Weights of a small mixture-of-experts language model, trained from scratch on English Wikipedia: 3 picks a token, 3796 steps.
Below are experts of layer 9 (counted from 0) of a mixture-of-experts language model. Rows are named gate (a neuron's input weights, with its number), up (a neuron's input weights, with its number) and show model dimensions 0-159. Each number is 128 + 24 x the weight over its row's rms, rounded and kept within 0 to 255.
Before each expert's rows: "gets" lists some tokens that make up at least twice as much of what it gets as of all text. This comes from a sample of Wikipedia text that the model never trained on. Tokens count by the router's weight.

# expert 5
gets: " ", "1", "2", "201", "3", "0"
gate0 [127 131 145 128 115 119 127 108 126 122  98  71 100 128  98 154 149 133 117 127 164 130 132 105 140 114 106 124 107 104 122 126  86 111 121  88 107 147  83 113 122  75 113 106 120 122  75 116 180 111 115 150 183 100 135 139 121 134 155  97 143  87 135 101 181 103 136 166 152 120 138 159 111 143 140 141 127  97 153 123 126 128 143  70 152 135  98 107 105 138 129 145 187 115 135 171 135 106  99 123 147 161 150 117 153 172 141 153 132 147 137 131 168 149  91 119 156 170 121 136 145  80 133 107 141 124 109 128 134 149  88 122 105 176 108 154 131 154 144  80 100 134 119 103 183 173 148 132 111 132 122 130 144  73 157 135 125 134 145 120]
up0 [129 148 108 131  98 181 118 125 147 153 148 143 127 139 102 123  80 125  99 113 123 107 101 136 160  77 120 141 159 117 164 129 175 126 130 136 194 127 140 117 142 182 109 174 133 146 138 144 125 126 130 115 125 139  94 134  90 135 123 145 157 129  97 100 162 136 106 132 111 121  75 107 156  87 139 100 134 122 113 175 167 151  74 110 141 151 112 154 149 110 141 129 100 149 119 123 157 166 161 132 116 130 122  89 111 120 126 110 112 155 177  86 148 109 152 157 138  69 129 142  97 134 132 131  95  74 130 161  88 130 153 146 133 121 106 100 121  96 118 159 133 162 148 145 134 123  82 131 163  90 149  95 104 150 108 130 102 101 121 170]
gate1 [ 90 138 100 147 150 168 138 107 144  92 130 118 152  66 124 134 154 112 147 110 140 157 128 116 156 142 111 139  93 144 120 125 152 144 137 129 125 120 119 115 114 102  89  72  64 106 111 144 172 135 147 118 114 101 128  99 147 152 165 124  97 114  86 128 156 114 137 128 105 168  95 111 107 166 133 136 129 123 121 143 104 107 141 140  99 116  79 123 106 109 149 112 142 133  89 157  98 146 146  68 142 143 154 156  95 134 104 115 113 154 131 140 139 126 126 121 146 148 129 145 125 148 134 136 147 104  83 161 132 134 115 118 135 121 138 160 122 121 159 158 118 185  95 155 107 110 119  88 131  88 112  96 109 169 134  79 122 130 126 182]
up1 [127 122 179 100 137  96  74 141  92 156 113 155 122 190 117 122 133 104 117 178 136 144  90 151 102 125 110 117 147 155 131 136 121 147 133 127 123 116 129  97 106 146 151 140 141 155 138 128 117  87 128 125 173 116 162 131 111 124 130 124 161 147 135 148  98 157 142 165 135 108 126 129 114 101 148 140 106 148  94 144 129 144 168 107 124 120 190 132 124 137 140 155 161 138 162 114 153 108 110 139 117 107 119 155 153 118 115 134 136 110 132 114 117 155 153 169 148 138 107 125 125  97 120 141 136 169 108 130  94 164  97 109 128 192 121  91 114 115 134 111 157  90 123 120 133 109 127 157 122 166 166 129 123  41  85 144 140 141  96 109]

# expert 3
gets: " ", " |\n", "a", "ian", " −", "ar"
gate0 [ 90 140 111 126 159 117 137 140 100 142 116 140 160  88 101 128 103 137 115 158 113 108 147 109 120 113 102 116  99 116 131 123 122  86 144 137 169 140 111 116 132 130 144 141 125 134 115 121 131 125  98 100 116 181 109 123 175 127 123 119 122 124 134  82  83 143 102 141 135 115 122 118 145 139 169 133  98 104 121 132 107 185  69 143 105 136  93 101  71 123 129 140 124 109 181 166 131 168 111 146 108 139 129 131  92 130 112 115 101 140 146 129 144 153 179 121 176 123 120 159 153 149 113 142 136  94 140 109 102 116 121 145 123  72  52 169 127 155 133 143 144 151 121 142 163 132 147 134 160 153 159 106 104 150 138 121 136 141  95 116]
up0 [140 175  93 137 115 128 162 123 126 112 107  77 170 158 116 164 123 133 200 178 152  98 117 102 110 134 160 143 153  90 161 143 147 104  77 119 119 125 108 140 113 143 122 125 114 133 127 125 110 130  99 151 175 131 129 130 134 130 123  69 112 125 161 132 131 120 180 119 116 131 161 144 126 122 122 134 127 117 155 128 140 144 101 150 114 140 121 114 144 172 165 141  86 130 136 143 139 110 132 116 166 105  94 107 106 138 128 131  96 145 109 128  89 184 164 106 120 119 135 124 160 132 116 116 151  99 165 133 142  83 126 166  95 120 101 153 140 125 168 137 107 113 124 131 128 103 138 165 137 172  97 155 103 167 133 121 182 133 117 114]
gate1 [107 155 138  99 108 150  91 172 156 156 145 115 125 136  70  66 134 123 142 114 137 121 144 112 131 156 124 155 122 160 134 102 191 124 145 127 117  78  99 104 158 150  78 121  99 147 154 170 150 131 119 124 114 159 134 110 115  74 129 121 118 135 125 114 129 136  98 106 137  98 130 140 151 147 142 112 127 108 116 166 132 186 107 102 127 106 102 150 114 123 145 179  79 106  99 141 199 109 125 152 125 172 128 144 144 123 112 140 121 126 164 129 152 134 170 164 103  91 141 137 119 118 119 120 178 107 114 152 145 127  97 138  89 128 145 102 127 127 117 159 158 157 104 196 128 131 112  78 101 136 107  90 120 160 112 105 136 168 101 121]
up1 [ 97 150 140 124 173 124  94 181 148 114 118 176 141 136  93  93 159 129 133 115  91 116 150  86 115 117 137 147 142 152 152 136 152 112 142 164  90 136 127 152 103 156 131  90  98 123 142 159 132  89 122 148 139 144 142 104  97 107 119 123 105 158 132 114 140  91 137 111 107 159 144 150 161 149 147 136 110 140 134 137 110 113 132 139 104 115 120 171  89 141 160 102 113  99 121 133 180 151 127 146 134 177 138 133 135 122 142 103  96 143 145 119 119 141 134 135 142 166 150 127 143 155  95 178 164 142 105 129 167 120 115 110 142  97 125  61 126 138 151 140 141 145 115 111 113 137 138 104 103 133  92 101 123 148  90 107 130 115 137 143]

# expert 15
gets: ",", " the", ":", " |", " and", " of"
gate0 [160 120 164 121 133 142 109  88 112 128  89 125 134 114 139 134 135 127 136 137 139 177  84 117 116 129 126 122 168 150 106  93 132  87 135 154 110 132 120 109 145 113 156 160  97 108 126  98 145 157  84 108 124  79 137 123 112 182 114 108 142 147 147 130 126 142 115 120 115 137 138  81 148 151 140 138 145 127 119 153 128 137 184 177 140 124  93 109 134  87 119 119 118 107 116 115 130 146 168 133 124 125 136  84 130 128 155  90 138 108 136 157  96 137 105 115 131 101 101 144  67 146 129 100 118 159  92 139 118 155  68 131 171  94 115 127 153 152 166 133 127 139 132 134 102 135 168 182 173 109 116 118 109 150 132 134 123 124  94 131]
up0 [125 107  67  91  99 168 126 109 137  76 103 116 120 125 122 161 108 105 152  99 110 154 129 112  97 126 132 100 118 126 121 148 166 123 188 118 109 148 163 107 147 154  68 152  91 126  99 119 141 117 164 125 148 110 148 152 163 138 118 143 171 152 107 130 150 126  96 154 130 107 100 119  81 139 107 113 142  95 130 145 146 151 123 128 182 127 156 123 135  95 113 130 139 149  94 131 139 144 146 135 165  91 135  79 183 108 124 125 138 168  85 140 167 171 105  98 118 121 124 113  73 105 122 130 129 146 141 163 121  66 139 166 107 131  93 128 129 147 119 129 154 174 114 107 116 138 107 134 128 112 123 111 119 134  99 150 113 101  89 169]
gate1 [124 135 144 121 104 133  84 164 130 131 139 131 136 138 124 166 127 172  89 104 134 179  81 124 151 133 137  76 130 111 116 118 136 110 143 112 137 112 109 126 136 133 105 127  95 141 106 155 136 142 108 125 133 126 127 107 117 112 167 177  80 145 100 143 158 129 115 102 126 133 106 109 143 107  86  99  99 160 145 129 134 114 149 156 115 111 154 125  80 125 113 134 157 134 120 166 122 105 114 110  98 139 160 135 157 109 141 148 114 156 135 164 125 143 113 126 151 127 168 122 122  98 132 105 121  91 121  82 143  96 168 137  94 149 152 107 107 201 136  88 137  95 116  79 117 150 107 133  66 147 104 153 146 129 117 109 133 148 129  93]
up1 [130 142 173 109 129 136 128 112 139 164 132 145 120 104  75 133 112 128 115 153 146 140 163 139 137 134 148 141 118 172 127 133 124 126 104 138 115 124  92 140 163 160 122  92  99  96 123 148 158 143 130  73 127 124 150 167 153 123 110 161 106 107  90 123 165 123 123 137 101 170 134 119 120 109 167  79 125 149  93 103 130 127 136 159 158 148 129 139 137 196 134 135 113 114 136 154 133 135 126 101 134 159 155  94 125 137 137 179 139 117  97 114  98 114 138 106 126 107 137 116  99 112 140 108 117 131 100 130 156 116 129 116 180 103 177 147 108 132 131 137 109 129 119 144 113 111 121 123 126 129 108 117 138 142  87 102 176 132  93 114]

# expert 1
gets: " in", " a", "'s", " of", " an", " for"
gate0 [ 82 152 115 137 104 106 144 132 150 125  88 128 125 125 100 111 143 107 101 118 131 161 174  86 120  93 120 114 108 122 139 105 111 134 113 142 161 161 149  98 118 114 145 119  70  81 103 139 131 101 153 139 138 152 113 131 146 137 162 107  98 116 118 137 104 126 113 143 125 120 149 167 126 109 109 176 102 128 141  60 139 133 147 134 117 143 126 153 109  98 117 110 130 159 106 135 161 183 117 160 113 146 170 124 184 123 170 133 171 117 132  68 146 143 126 136  60 150 177 161 132  96 128 133 137 139 127 125 129 107 134 137 149  94 121  99 125 143 135 119 155 132 118 123 106 167  93 119 125 137 138 117 112 116 121 107  80 134 141 125]
up0 [129 125 115 146  99  79 137 137 105 160 119 109 148 142 124 132 134 113 109 151 154 149 160 110 141 115 145 150 100 111 131 129 122 112 102 115 124 143  88 105 151 113 165 147 130 107 128 111 116 120  99 141 136 136  86 137 156 131 186 100  91 114 106 137 107 174 110 127 109 108 140 153 134 139 143 126 171 112 132  94 144 117 128 110 143 107  97 108 113 121 142 114 101 116 129 179 140 167 143 147 123 103 137 144 115 158 112 161 139 101 153 121 115 128 172 104 124 129 152 118 157 133 117 147 131 140  87 114 101 114 133 113 161 154 105 123 143 120 110 132 148  97 171 165  76 159 120 104 102 112 126 127 115  86 149 114  98 137 155 134]
gate1 [145 114 163 110 144  88 106 163 175 125 109 127 115 130 117 166  81 161 139 154 137 135 110  70 145 124 131 143 103  92 116 105 176 131 164 167 133 115 106 118 136  85 163 141 131 165 178 149 158 107 147 130 129 156 134 142  79 160 143 116 145 131 113 120 107 161 142 133 139 107 104 163 159 123 169 134 139 110 157 144 124 143 160 150 146 120 144 139 105 129 109 167 136 185 153 137 136 159 142 147 131 114 123 181 165 113 138 154 105 151 167 118 159 151 150 133 123 120 129 159 153  85 129 140 124 112  96 116 145 115 137 181 107 145 118 131 150 118  92 124 132 101 157 140  86 107 125 168 106 122 157  73 103 110 111 149 101 120 127 110]
up1 [129 143 130 134  97  81 128 139 150 141 109 137 106  99 148 147 143 139  89 160 121 133 119  54 125 149 128 116 112 141 101 132 143 114 134 144 111 112 152 112 166 148 138 149 128 146 135 150 122 124 138 105 130 153 155 129 112 179 115 135 134 130 119 102 134 113 100 163 138 161 104 135 161 119 157 139 138  80 165 173 140 168 110 157 167 149 117 148 113 149  83 100 120 133 145 119 146 153 140 130  90 132 122 170 160 136 125 123 159 172 123 120 107 155 122 118  72 125 153 154 142  99 134 124 170 112 119 124 143 119 169 134 144  96 119 139 166 146  82 134 132 147 143 134  87 112 103 189 135 144 144  54  79 135 122 158 105 112 154 116]

# expert 0
gets: " ", " (", "-", "–", "/", " \""
gate0 [155 139 113 140 116 107  92 133  94 123 143 184 124 121 101 130 135 149 125 123 121 132 131 106 145 124 125 153  63  80 163 148 104 127  91 104 137 135 122 118 133 132 105 152 128 147 131 113 109  86 164 150 111 111 128 162 125  99 169 191 144 145 131 123 115  97 150 140 161 123 162 167 136 138 103 145 141 130  94 157 147 125 142 106 156 113 115  95 147 121 134 119 134 108 105  95 152 133 124 125 170  98 141  94 121 121 127 131 118  76 103 102 188  82 113  83 143 153 109 139 163 146  99 176 121 113 120 140 140 135 107 133 115 153 132 125 129 112 120 113 107 176 147 168 128 133 137 110 105  79 150 124  99 124 165 139 117 120 164 123]
up0 [ 85  96 134  99 142 165 135 150 150 108 130 116 137 133 139  83 103 154 145 135 135 121  95 169 103 144 140 150 171 174 119 104 130 173 154 164 121 149 117 100 108  72 138 136 113 144 156 139 131 168  83 155 140 116 129 160  79 126 121  96 177 146 151 136 140 129 107 137 116 136 108  76 114 117 149  95 117 165 150 110 106 142 138 145  96 130 152 169 140 139 105 175 101 140 130 138 115 120 164 136  93 135 138 146 121 153 143 110 152 134 123 171 121 162 127 165 129 107 121 134 156  96 164 106 161 173 117 114 129 166 134 115 168  90 135 137 143 139 130 133 156 101 125  87 162  75 124 122 117 133 106 154 156 159  97 106 134 174  75 104]
gate1 [126 131 179  80 117 163  96 150 153 125 145 157 129 118 121 121 116 124 156 141 113 152 127 158 126 121 120 107 113 105 102 133 111 116 147  98 144  79  71 138  88 125 128 185 101 130 154 148 120 113 135 117  97 132 183 105 138 129 112 124 102 130 141 120 121 106 102 193 122 173  71 152 132 127 117 147 152 112 135 129 170 109 117  62 146 125  97 104 143 111 147 176 146 128 132  81 169 106 148 122 166  92 108 113 139 119 116 132 106 124 195 102 109 124 151 100 135 130 139 132 108 186 126 138 140 133 112 148 161 139 142 100 145 139 179 118  90 101 107 144 150 141 162 130 109 112 127 131  94 101 121 143  82 156 121 121 135 145  98 155]
up1 [130  97  90 162 114  77 111 159 127 124 171 140 133 122 138 144  98 136 104 103 135 151 130 169 171 142 100 111  95 144 122 148 114 137 105 163 168 103 110 146 113 114 118 104 131  99 123 132 144  91 108 161 162 126 115 125  82 149 189 130 125 143 155 111 145  87 124 142 124 168 114  93 142 141 154 109 130 154 139 157 159 136 151 128 173 179 142 100 168 140 129 107 135 130 142 119 127  82 104 122 133 100 159 120 162 172 152 108 130 133 133 106 108 156 144  84 109 178 109  94 130 117 120 116 124 123 135 140 150 112 126  99 157 115 114 136 140 103 129 156 136 116 132 111 181 146 121 177 107 136 138  84 143 123 156 137  96 135 146 187]

# expert 11
gets: "0", "6", "5", "9", "8", "2"
gate0 [128 148 168 158 145  96 118 133 147 136 113  85 139 143 146 102 140 121 125 183 109  97 133  82 152 167  97 162 138 108 138 100 157 127 130 121 115 129 131 147 153 118 148 120 172 101 105 160 101 105 114 109 119 114 153 149  93 133 134 124 147 138 113 115 103 113 111 155 138 154 133 120 140 113 121 128  93 147 115 143 135 114 137 156 163 161 143 143 115  86 137  77 113 126 119 150 147  90 114 102 132 135 123 155 134 111 108 142 138 136 121 133 148 114 137 132 133 125 153 116 150 104  98 113 152 129 108 102 147 119 146 130 166 120 159 122 144 101 166 153 166 110 133 127 109 144 122  86  94 147 122 117  95 179 163  90 158 111 102  93]
up0 [150  98 121 118 110 120 110 132 169 154 111 143  83 132 129  81 118 154 167 127 161  72 119 114 165 122 135 173 123 145 122 124 122 142  94 124 124 109 112 155 114 122 138  93 148 145 117 137 138  90 127 108 114 102 121 144  89 133 125 125 160 101 128 157 125 140 142 126 112 132 101 127 122  86 138 135 108 142 111 176 111  94 122 153 135 125 135 139 128 133 148 104 174 158 105 142  86 117 114 138 120 123  95 154 116 129 125 168 119 118 120 163 147 102 117 149 133 147 131 104 105 102 122 125 122 170 147 127 139 116 102 102 126 136 176 163 121 136 139 117 142 115 129 145 133  85 113  67 104 130 153 151 110 179 162 137 134 148 110 128]
gate1 [162 159 132 100 133 117 115 155  94 114  93 120 141 117 142 122 110 110 116 162 102 129 121 134 124  62 121 111 163 163 119 162 169 132 147 114 130 133 116 111 148 145 143 161 134 168 119 110 115 151 136 112 139  99 112 146 147 144 118 107 142 118 141 140 135 135 140 127 112 101 123 115 129 125 157 140 144 111 153 123 136 127 154 117 109 188 150 158 169  87 109 117 169 165 132  99 122 142 147 106 126 146 121 122 129 124 133  98 158 172 144 115 143 155 104 130 108 122 131 122  87 120 135 114 126 146  93 134  94 150 131 131  96 136 106 144  89 144 155 108 164 129 126 107 140 165 152 156 167 105 104  90 154 136  87 132  77 108  97  94]
up1 [126 142 108 122 151 119 146 165 119 140 148 124 147 104 119 147 110 116 113 136 111 103  78 103 106  93 120 147 115  98 151 151 122 111 139 140 125 140 110 112 155 135  89 127 105 191 138 162 153 122 118 120 125 131 161 119 133 114  96 161 147 125 129 147 123 165 108 142 118 138 110 132 140 111 189 164 146 160 150 149 132 193 112 114 164 161 125 118 130 159 126 141 110 102 109 113 117 144 103 119  80 168 135 126 133 155 141 135 153 101  81 113 159  89  83 135 106 121 145 155 133 104 109 170 116 125 167 126 125 136 194 172 172  90 115 157 153 117 130 113 156 122 129  66 174 119 136 145 116 125 126  96 155 132 138 136  81 138 108 114]

# expert 14
gets: "-", "|", ".\n\n", ".", "==", " |"
gate0 [146 143  93 138 184 126 149 145 133 146 140 104 147 137 140 128 162 121 119 131 110 117 135 159 143 134 132 110 153 177 127 147 112 126 102 163  48  91 145 104 156  96 170 128 132 160 143 131  94 119  94 131 162 128 136 144 113 106 135 120 100 154 163 168 113 130 149 157 112 148 114 120 152 170 113 143 143 140 125 102 129 130 151 142 129 118  88  96 127 133 140 149 147 128 158 129 128 129  99 137  84 155 139 147 131 145  97 139 125 138 108 125 175 124 138 128 103 160 146  88 152 108  94 133 139 157 139 128 120  80 170 114 167 163 140 129 116 117 108 135 152 120 100 168 116 150 170  57 115 152 116 158 135 156 138  85 136 120 125 148]
up0 [ 97 129 132 117 185 114 146  88 146 154 115 119 112 118 147 162 114  97 140  98 131 118  95 147 150 140 121 148 140 165 114 124  92 109 122 123  99 128 148 125 160  80 139 148 139 127  98 137 103 158 101 123 100 128 126 122 114 128 107 120  97 112 150 164  92 150 120 134 108 158 138 102  85 131 101 143 125 161 109 143 192 142  68 181 104 134  91  91 145 120  96 117 122 132 155 153 114 131 115 108 154 127  98 111 161 125 146  86 139  94 129 129 109 147 117  86 134 183 127 108 149 171 130 126 125 139  94 167 107 128 166 149 167 148 169 119 149  98 103 163  90 115  97 159 124 157 143  76 115 134 129 126 162 155 124  83 167 106 149 103]
gate1 [130 140 121 145 146 117 147 103  68  86 141 112 134 100 127 104 143 147 132 125 119 137 150 175 125 130 110 133 162 156 130 133 126 114 147  86 126 105 148 115 126 136 148 142 121 144 119 121 116 121  71 107 110 153 174 152 140 138 131 109  92 141 109  92 125 124 143  87 130 126 117  80 144  87  81 157  67  97 122  88 151 120 165 105 129 147 124 135  81 120 119 106 156 116 163 145 154  98  94 131 131  81 130 158 132 117 155 129 103 142 148 103  86 146 128 123 100 123  88 132 117 153 127 116 105  72 112 139 114 130 115  82  91 153  76  89 143 132 131 135 106 134 107 132 151 147 134 106 128 149 132 117 112 112  85 119 100 106 103 143]
up1 [124 127 139 132 122 156 120 109 152 128  90 101 133  86 145 133 156 113 102 148 176 147 153 160 139  97  93 117 167 122 131 134 171 109 139 125 126  94 129 158 133 113 146 114  75  83 123 105 117 186 101  90 155 142 125 136 140 129 136 146 121 102 142 121  99  93 157 140  80 126 105 119 132 153  97 158 128 123 118 106 148 174 122 110 130 155 129 123 126  96 168 182 111 113 135 148 132 125 130 115 146 119 167 141  80 128 106 103 127 162 133 120 111 153 175 130  99 128 144  85 121 149 158 144 121 153 117 108 136 103 119 130 139  65 130 124 130 153 195 146  85 160 161 120  97 189 149  95 114  99 132 115 112 190 108 142 148 113  97 126]

# expert 4
gets: ",", " and", " of", " to", " in", "."
gate0 [147 127 144 152 145 148 112 147 177 100 103 153 154 156  67 117 156 167 110 154 109 156 109 138 128 133 119  97 135 182  94 106 121 100 112 125 178 162 166 141  90  58 120 157 133 112 158 132 143 135 106  93  95 113 124 157 109 147 150 126 142 150 161 127 119 132 119 168 163 105 145 133 119 172 128 123 126 156 146  83 107 118 109 138 103 136 125 121 109 118 160 129 143 154 149 169 129  95 117 162 138 106 152 129 102 149 149 148 132 122 132 103 166 144 122 123 166 164 115 133 130 110 132  98 111 167 143 102 156 144 120 143 122 136 138 110 132 111 168 137 113  94 140 110  97 134 138 137 118 118 133 132 131  71 143 115 121 160 104  84]
up0 [147 123 145 125 150 160 107  94 166  95 124 142 180 119 169 128 104 115 161 127  99 107 127 168 118 130 132 137 120 121 114 132 101 129 117  81 130  99 102 150 124 149 149  70 111  92  95 135 113  53 103  87 154 112 115 162 144 173 142 121 202 167 145 115 142  83 157 134 148 160 154 151  66 137 141 161 104 170 128 146 130 119 143 136 130 166  97 125  86 113 158  98 122 140 113 167  95  96  92 129 154 130 152 109 123 153 103 145 161 119 112  84 203 119 133 112  79 147 132 111  89 121 179 101 115 151 127 121 117 115 126 107 144 117 156 143 143 118 129 143 166 115 131 128 102 146 139 102 145  95 124 168 167 139 124 112 120 166 111 117]
gate1 [123 129  98 162 104 156  94 145 121  89 171 175 144 147  99 137 150 106 132 127 116 100 155 143 142  86 108 120 111  84 158 111  96  88 105 127 125 131 106 104 147  94 115  84 157 109 107 108 153 148  86 114 106 136 138 155 127 171 116 119 111 116 141 137 128 170 171 137 114 126 103  97  96 111 136 127 131 121 164 101  92 147 110 105 123 150 114 132 108 102 139 116 166  86 122  94 161 119 138  91 159 144 131 109 134 125  90 181 164 133 133 163 122 151 109 127 121 129 107 104 163 146 112 122  61 106 103 122 153 150 151 136 106 138 127  98 114 152 111 149 198 119 161  99  98 146 117 113 141 132 103 139 159 130 123 124 129 108 115 131]
up1 [122 161 113 157 156 148 126 141  79  72 130 140 153 120 104 125 120 110 126 168 123 118 195 129 157 116 131 127 112 156  88 120 128 123 116 161 125 141 111 108 146  95 122 124 153 125  88  98 136 129 128 145  91 156 146 120 133 120 104 141 110 116 137 125 113 157 134 128 114  96 106 150 131 125 129 134 116  56 141 120  89 146 126 149 124 110 141 121  94  99 130 115 134 126 161 142 148 118 134  91 136 158  79 127  99 122  86 138 119 151 111  90 131 176  77 123 118 112 125 121 169 128 103 116  90 146  97 112 110  73 116 120 125 142 149  97 143 106 124  91 110 127 142 110  97 156 117 120 146 118  99 147 124  91 127 136 169 159  82 140]